python train.py --num_hidden_layers=12 --hidden_size=384 --n_experts=128 --experts_per_token=4 --d_expert=128 --d_shared_expert=0 --hidden_act="swiglu" --moe_layers=[0, 2, 4, 6, 8, 10] --router_score="softmax" --normalize_top_k=false --routed_scale=5.66 --balance_loss=0.000443 --balance_bias=true --router_logit_norm=1.5 --init_std_router=0.0267 --lr_router=0.000276 --num_attention_heads=6 --num_key_value_heads=6 --head_dim=64 --vocab_size=35476 --norm="rmsnorm" --norm_place="pre" --norm_eps=1e-05 --positions="rope" --rope_theta=2360.0 --rope_fraction=1.0 --qk_norm=false --attn_scale=0.125 --tie_word_embeddings=false --parallel_block=false --init="uniform" --init_std_qkv=0.0273 --init_std_o=0.0273 --init_std_up=0.0273 --init_std_down=0.0 --optimizer="muon_variant" --learning_rate=0.0137 --weight_decay=0.01 --lr_head=0.0078 --max_grad_norm=1.0 --warmup_steps=200 --schedule="wsd" --decay_fraction=0.865 --decay_shape="linear" --final_lr_fraction=0.0 --batch_tokens=131072 --max_seq_len=1024 --doc_mask=true --train_tokens=1099000000 --max_steps=8385 --dataset="wikipedia_en"
Below are experts of layer 2 (counted from 0) of a mixture-of-experts language model. Rows are named router (the router's row for the expert) and show model dimensions 128-255. Each number is 500 + 40 x the weight over its row's rms, rounded and kept within 0 to 999. Numbers have three digits each.
After each expert's rows: a language model's description of what the expert responds to. This comes from a sample of Wikipedia text that the model never trained on.

# expert 54
router:591504482509527492454456494518518505512483465424453580482550466504505523535487487527491516567546486535567461513446494569504457454454425434501418476536541567487524536527490503552525529431549559507462556525515549470534531517501540484476474444424455514498508561494537405513503539463557520517556501487551422537457457467535491447473598522448510385497491547479463445474546464573412535517477
Description: The conjunction or between alternatives, plus Spanish y and words inside foreign-language citations and quotations, such as "insolent or haughty".

# expert 49
router:470545525515496498490539423529526522462504440531541470516571459471440470520465450462431495524514496477546538560432504529547529526526555555562503521471483541475490538563454449582494484433588509537504535525458529475564508514564513492474571511435417561437441526507469567443501504579560563544556520462485423476521459507486553492522516465566554478428521458473427466495478496480518547480520
Description: Line breaks that end markdown table rows after "|" and blank lines between paragraphs or before "==" section headings.

# expert 47
router:425517434535548553548567569523463469408551424566466498483536543487518512465461480531469514531468528462460467425512472461531535526550541443454501506568442531487465514576453542519558496504598492487487509577456480412470500534477448485469517510490498504463511502454508562478558444454561488558503492514457540580525418517515469554507508473476503513567501499474465449531516463417535483484485
Description: LaTeX math markup such as frac, lambda, braces and backslashes in formulas, plus verbs like be, is, to, cannot in technical prose.

# expert 13
router:501597561538574516472492524470441462517460507528525532534519557532540451548475536548541453514450509535510485469474548453472466522522475421472519493496460562472459477503516553531514493447554440428444561513434549492472503467472490487456456472480515565570571504540474492530583481486430496514532455580535560531468447510535490454582539566480453517521569442537468482501504500444463431520486
Description: Prepositions after verbs or participles, mostly on, especially in "based on", plus of, upon and using before a noun phrase.

# expert 59
router:496470538571463469530468547472534502474545536499563501456450463441578509555602506540474550544422495488519452487576528421517534507506439474555525401518557523514470443531536447442455543456518473488496459538591471552499513519514510438473476465536521448477503481510481511547544554557420534448450469492509517517539542546496507567476468490492513543431438495459508474455447452475549471512521
Description: Commas in prose and lists, including commas fused with brackets or quotes, often before and, but, which, or a year.

# expert 48
router:509534530560521486475424534459457499571447489492517514492471479549532519510485490481514521496456496483492458500430534569448431515494393491558451555479457520557461522527486486552541511450464453457546512460548483526427467482503563424537427467549557573534573534474456521444518513490493491471458576542470472564513509484490511459461571543582482444542465534478528520470512545557538459503440
Description: The word of after titles and nouns, as in University of, Republic of, Minister of, quality of; also de, in, at.

# expert 62
router:486473573470587487415516538550447573498521596439495508565458447458508510502486506544514458498469558469550436485504489555549438440469500471395520525560455536503547527487551495487453554478540511470535544421472512449502549495451498481572563503516531543463470434490535548477521577442510470557518568543517536537556444428521536498512487436517487448508455496496556529520453490573514524538550
Description: The conjunction "and" and capitalized "The", often starting a sentence, list item or title, such as "The film was...", "Bark At The Moon".

# expert 60
router:446539498479480531479547572440443479412482511536492507477517576457496505528534453484536508498488461488447570469500567468540575490478479474538514490563542507503513463527460471498530471451514553494419572470482435498488557554542440497457529554455468551521466497438519467474491537422505502484553428489503482488554503468476454541550498452485558523559502500463542529473549453414493518481493
Description: Line breaks right after article titles such as "= Odin =", plus LaTeX math tokens, single capital letters and technical nouns like role, platform.

# expert 12
router:455497477475544499534412488558458480487453442516469520508476510448481490559560496506459492532433460485497512537530491475469485540481455424491512508563545481501519526472538487469465609497526458533446421472503578507529459544507505489522446511461501477469465473536448504476480475439499564517473467471542477545565509462432575537538570479487535526504442464508511420473503495419564507580500
Description: Digits in years after 1 (1989, 1961) and in coordinate seconds or heights, such as 76°51′9″W or 5 ft 9 in; also nine, eight.

# expert 33
router:520535547559541572545564517594490473498457465533447540512474477515493547526518490516489527479480531545453500525462499534511513466488509489516441528541484475464512554516522567458495484476477574445480470528466511519456504464431509519491458463535523452429510497508477454495439548536564522515469498465461456498468534430478498539507559552590501491537492541527469569452546475455462431445477
Description: Abstract adjectives and nouns about society, nation and institutions, such as cultural, religious, traditional, international, professional, knowledge, society.

# expert 37
router:548548421535544494485464434495542517482505564547550470518522517476459538441418569530490535469549425431557502527446527521533480531530565532464506512564567416537423500457433412553472512513419540528554461481492499516468529503527531515490569435514479530494492520467454509472529494450470497550464478508501564526455503448460507498465448532501429470564534441488509585452522488565480511449526
Description: Month names in dates, usually after a day number or after on or in, such as 17 October, May; also "Note" in parentheses.

# expert 15
router:526477474460496476488554527456520517488469496476491510484462548509511538535468516470461462430498519512476534471541543434499437445504567576501525507508446539549461561525509560483508485527520502551541545486498463538533549548482498451552511532555523437524499536494599470477482516509491456441523549447453507562562529491547464553441542507525542536456520466572515536579508548472466459530479
Description: Field labels in infobox-style lists, chiefly Coordinates before a colon and degree signs, plus ZIP code, Length, Height, Phylum.

# expert 32
router:474557464507512509453433508461467482501575470504545490488410554512492560438423495522517563537419500478547442440565539458479511539484461440448478490503440420482571462530450468462481503467489467446478527558486497511526466544479504432468563458546510458479481512420453460571568530566539544589506559483481530495524500467482456435504576534534462529444465536491485520522526534473481419538507
Description: Sentence-initial words and discourse connectives in expository prose: The, In, This, About before percentages, and however, although, but, was, were.

# expert 26
router:559472469543508481572425475499514487427486461538538538509443496501491458522550545489523482495552490476510575585496478490550488429523536469528544518512464476545544484475500540457476476459439484494485444477531502556449555401462483495462503552543538413532429515469489403511514457461457464512415464430452500573472546423560432512476488548575519453445444486539491517460482519510497483465483
Description: Content nouns and verbs in political or social prose, such as influence, practices, deputy, opposed, plus "Eukaryota" in taxobox Domain lines.

# expert 8
router:555483523440460507478501492496542476497484483477504441534503506540446451555510540532505545471552478440477473469481506604535460501441518492435552488445560494490461518468551398512522507519461580582538510470541510557498447518516471525489465512487464506419513471525542518503427471414520490476465515399474502456536505565475407443532555438591560443500480494544464515508511491553482538567475
Description: Infobox field labels after a dash or bullet, such as Spouse, Born, Elevation, Bakhsh, plus accented letters and nationality words in tables.

# expert 30
router:565446483418499555523443506454457505562494451505443552477478464478480521461450448485464537533455465558474490527465549500502443512476515457437479551470487513461505473445499507521479501513513543450497471473506520552448526461394533471536526468516450424538442573467573481512513566477542497477443519494427448555436474494492487562435528530524496548493499535485546544498462507523508462496522
Description: Common words for men, women and comparison, plus the verb take, as in man, female, more, less, different, took, differences with.

# expert 11
router:542555473446485500434564540474531542547494557538417428499527488487571421503548536551510458557492473448486471507530560592476517463496554539438461488515569509504527468455572479501539522471462477482463590441488557461462486507517448584503517509511449505572490519507478556506469469523460521526568481547448548534546459495511510477497572542448565491525430580530558551567495486544485482481459
Description: Country names, nationality adjectives and the "Species" field label in taxonomy lists, such as States after United, American, Brazil.

# expert 31
router:532496515494534434543425476499488504548493485488581487489442528576470520483557427549502484543494412494544530490543532415484454542442431533471541471529557507477498470559467465466457501478497558482550510563583527544552529526456477472562442516567468449478453497486435506567485581555440501464516431512466525508460507543544517494501502510517525491446465546450532504509438501487495427491481
Description: Commas and comma-attached punctuation after names, places, numbers and dates, such as "Alfassa,", "average,", "2014," and "%;".

# expert 40
router:443504487523492512540447464534553506554540476551460570527508508524520568448464544455559498478471505467472465505542497536530523435460469545581489469511569496552539531528528482549531513538501546523543562463538517471502449435464498539499532474423456451541458443539500583514436492540493478488549439481498492458510532447567580510433526475558563504458489511522593573515558510468459489471554
Description: Colons after labels or notes, like Note: or a region name, and line breaks ending table rows or paragraphs.

# expert 3
router:528510490512521493443433457516537511442518498446463549542541504505452501545493432554504468532572492533577479510445545439542478478554547451546537419525447544494470569548481563479477535425545518438514531479472520505507467435529434454515517578549506490506520519428484406537537526458504551415495463487506548498501492412477460499474463529532487491460530499529452460519456476507468515493487
Description: Placement words in geographic descriptions: located, compass directions (north, western, East), area, part, region, mostly after is/was/the.

# expert 5
router:486458460527500506537586510467460521433451427493565477494554588475524493566552554575533488500528509500451532515449536463421572531468451404509431518501518582458430456461447599495470492456481538532473453516415528431511550510468431514473491479474520590518530495534563460454454465445548482467511474493587512536544551547469527516458500506492493523528534441521494477483503466440523511514561
Description: Content words and word pieces in biology, medicine and species text, such as treatment, cells, expression, tender, bleeding.

# expert 6
router:510530475586440566498537527500533465485568521432565463516454473435524491554475451489476452520426546574528510501507532503564450544479500559567526460553529540563538503475563452536571529446464468439453485524494488510513546560479454526529459441476557504413473457468472449527458539552521465546559520535492466528579542573533556509510483556491511540547541552525484408566484473468592525578494
Description: Mostly the digit 2, often starting or inside years, scores and table entries (2018, 2-2, 1921), plus the words named, titled.

# expert 55
router:544495551474447407490491496457482518508468486540501487532579580533423529520460466592524551455534464475462543457490475484460536510446578519538469439478525497478524496527466456503544504463554478483541488413575469499399479491537496512403503488433538537415459562558498500536533525539532563484482536499474534495479424476473427434532551544533549459515521467506514482514514515512543565489571
Description: Line breaks after an article's short descriptive subtitle or a paragraph's end, and words like found, known, native, able, referred.

# expert 25
router:486540444526500463529534456540540498471436440559535493524449563539485564451452476521521444471442508476469516523483528473529499529506546465460445545467492475545564507522468467553533495517511433517507486589544519483528470518499592508421527440418464428478436481449457531544539464564484464518431530492530487492465462435552533454448551552439549556531535560438454432426442472469468538521509
Description: Auxiliaries and effort words in narrative after pronouns or who, such as had, having, attempt, tried, failed, wanted, so, enough.

# expert 38
router:440457520449556539499447504558563461477574499473576468513478481500476513512454541473425440525446520452469437530491514518528541505525526440433504499482492471553451484525573477543523511487517431554564504480516506502514559569471485460539540489551512476524480524466489562567552566556512497574556499552488449560585516458514564536461441541461467524467464525517502455542481444524485420531530
Description: Almost only "the" after prepositions such as of, in, to and on, as in "of the", "marks the arrival".

# expert 0
router:434503542506537449533481486539498500447575509534459535512441511415520592478567473480447509518465508553538526537545533465554486529506416483548521486467506540496473459520505586446550536542569434505457483490460513458418492512500523447530499466474489517512532522469461563532473535572502460555460541499574420558538515567488551526507474442401493548527485462505488439559542533469540488510450
Description: Single digits inside numbers, especially zeros after a decimal point or inside years and amounts, such as 3.2'0', 2'0'03, 4,'5'00.

# expert 35
router:547506499533523481483547547538526483559472466499578526451487412465443526508502545482486466481467525558512544495508465507476525553545586456427492510454456472529487453491456554536451469475478531519555465513439469556545457500563525533467560504557470460468450496542450616483501476524533458526501459497462490417513504459466499534471496560504566581524416567511550537460548512503451454414535
Description: Sports terms for scoring, contracts and competition, such as scored, yards, touchdowns, signed, hauls, UEFA, loaned.

# expert 34
router:503461481480513523519437509466432450518478480534414483574466539536490480561513500558502528528464443558508540467508483486484538503511486461455513495489528436532441571467456582518483485493466473482556520534504436526511442433483451487514475418506452471504493521446491567518537483509506468509421446501458528474470539430498513536470444532440445461490543429555442448471438456469552481542495
Description: Words about death and killing, like died, killed, death, body, in narrative text, plus Scientific starting taxonomy infobox headers.

# expert 52
router:536456429465453528441445542447449590535468542497554486412466387526471536439492461526519525477498483549493449561523522490479520473534559498483494500482495550504550541497461543519482473475578455437516506450442511530520486469446508459499556512557494419501484493435529589555474462502505474535515494446422538430491489485550491483540435460432520586541429578470536474550535490513461566460483
Description: Verbs and terms in footballer career narratives and stats, such as appeared in, finished, released by, scored, assists, plus score digits.

# expert 27
router:555493532543549514529509509533471542537519533441508503465455483501528480477463538539430472455430521558477443473523524432533450551544413424478522539424541545491448460464434518485481517458482475503519565491492501464411520473484544485529474456457444488454538460482471520508576526488509536587497562518531520548557521479535533538516535481519570521478541479572444433457511499475570439498523
Description: Single digits in the middle or end of multi-digit numbers, as in years, vote counts and table figures, plus the prefix re- in re-opened.

# expert 41
router:454490522452503469501440554550470533431549556493486572566550519521487457558481456537499507431480468470523567534427489475548453461512469551528521539477570516511537559492530456560462497535484536530526479493488553442530583487505496443435521499477547485496441467516492446460481542518516509536521477527478459493460543556474445471449517470473509514511515458558430560427559535560474488479543
Description: Markdown table column separators and the header rows of dashes, plus line breaks in tables of votes, statistics and squads.

# expert 16
router:490477469465540460558479522428475500462435438508462537520539576505519452511536479480562437538464445466539439445490515534536577549543476453485474535558549485520518483423467567444496451529537508532458536471502455457472503552570545550488453496481467536468494538537569464518434510435467482446518502506549461508502509495515503522487448584476483557444532528468523510536485552459507492534518
Description: Content words and word pieces in technical or scientific prose about design and use, such as used, lightweight, designed, required, instruments.

# expert 45
router:460517495524471430462480507437546560478598561521450485538513473458510533524534415507459467495483520479522473529560515456499523438502496466463529446495520485515515518465561495475443438560566439475556435531469594550523494514548451511490488516525504467534530508447557496501561550551428444484508496492446504564491548558489522517478486462505427528562484554488407515480523458516477485519571
Description: Pipe characters separating or closing cells in Markdown-style tables of chart positions, sports results, elections and statistics.

# expert 42
router:446491543446433496471490437504448560499487473433463489545532430498436481547507533540549546531480544457601466517467535499454505515536490546462575481522517467559548454436525554497524449536482450591561509552550544481534527495504519512486497448528497466532497493455521543473499437552564449520506536521455447386566477546484512460558489492485565456486455542558504521462465522475557543544559
Description: Table pipes, digits and result words in sports results and draws, such as DNF, Pld, Bye, received wildcards, track listings.

# expert 28
router:571550476550568554570493482529481465531560559571516546484455478438497507486502482502472535441475542490492475544437493517456444490555483438543463490518462479496476572532546471524506505494529484452512484455535515505468431587450473436566535441548484567485533456426527480523533541474523434520473515468508562507567434556458553500531563512570524535546505486486490512486473456533493533484479
Description: The preposition in, plus at, to, from and during, introducing places or dates like born in, located in, in 2011, and Genre labels.

# expert 44
router:535525535500455540482575531503545490516536544523547501421552466511452458453486465577478462511564532481504458526465474536464467523542488573470526521476523527469465479518518445560522446584551545572535514478518460501471489521587497468481465537562477508440472504479449559480540492457483437471500497524530516389499523476527435495510461472463519585550475538479504477514554531502506478457440
Description: Sports words in match reports and statistics tables, such as goals, season, matches, Playoffs, Hits, Doubles, Clay, plus player names.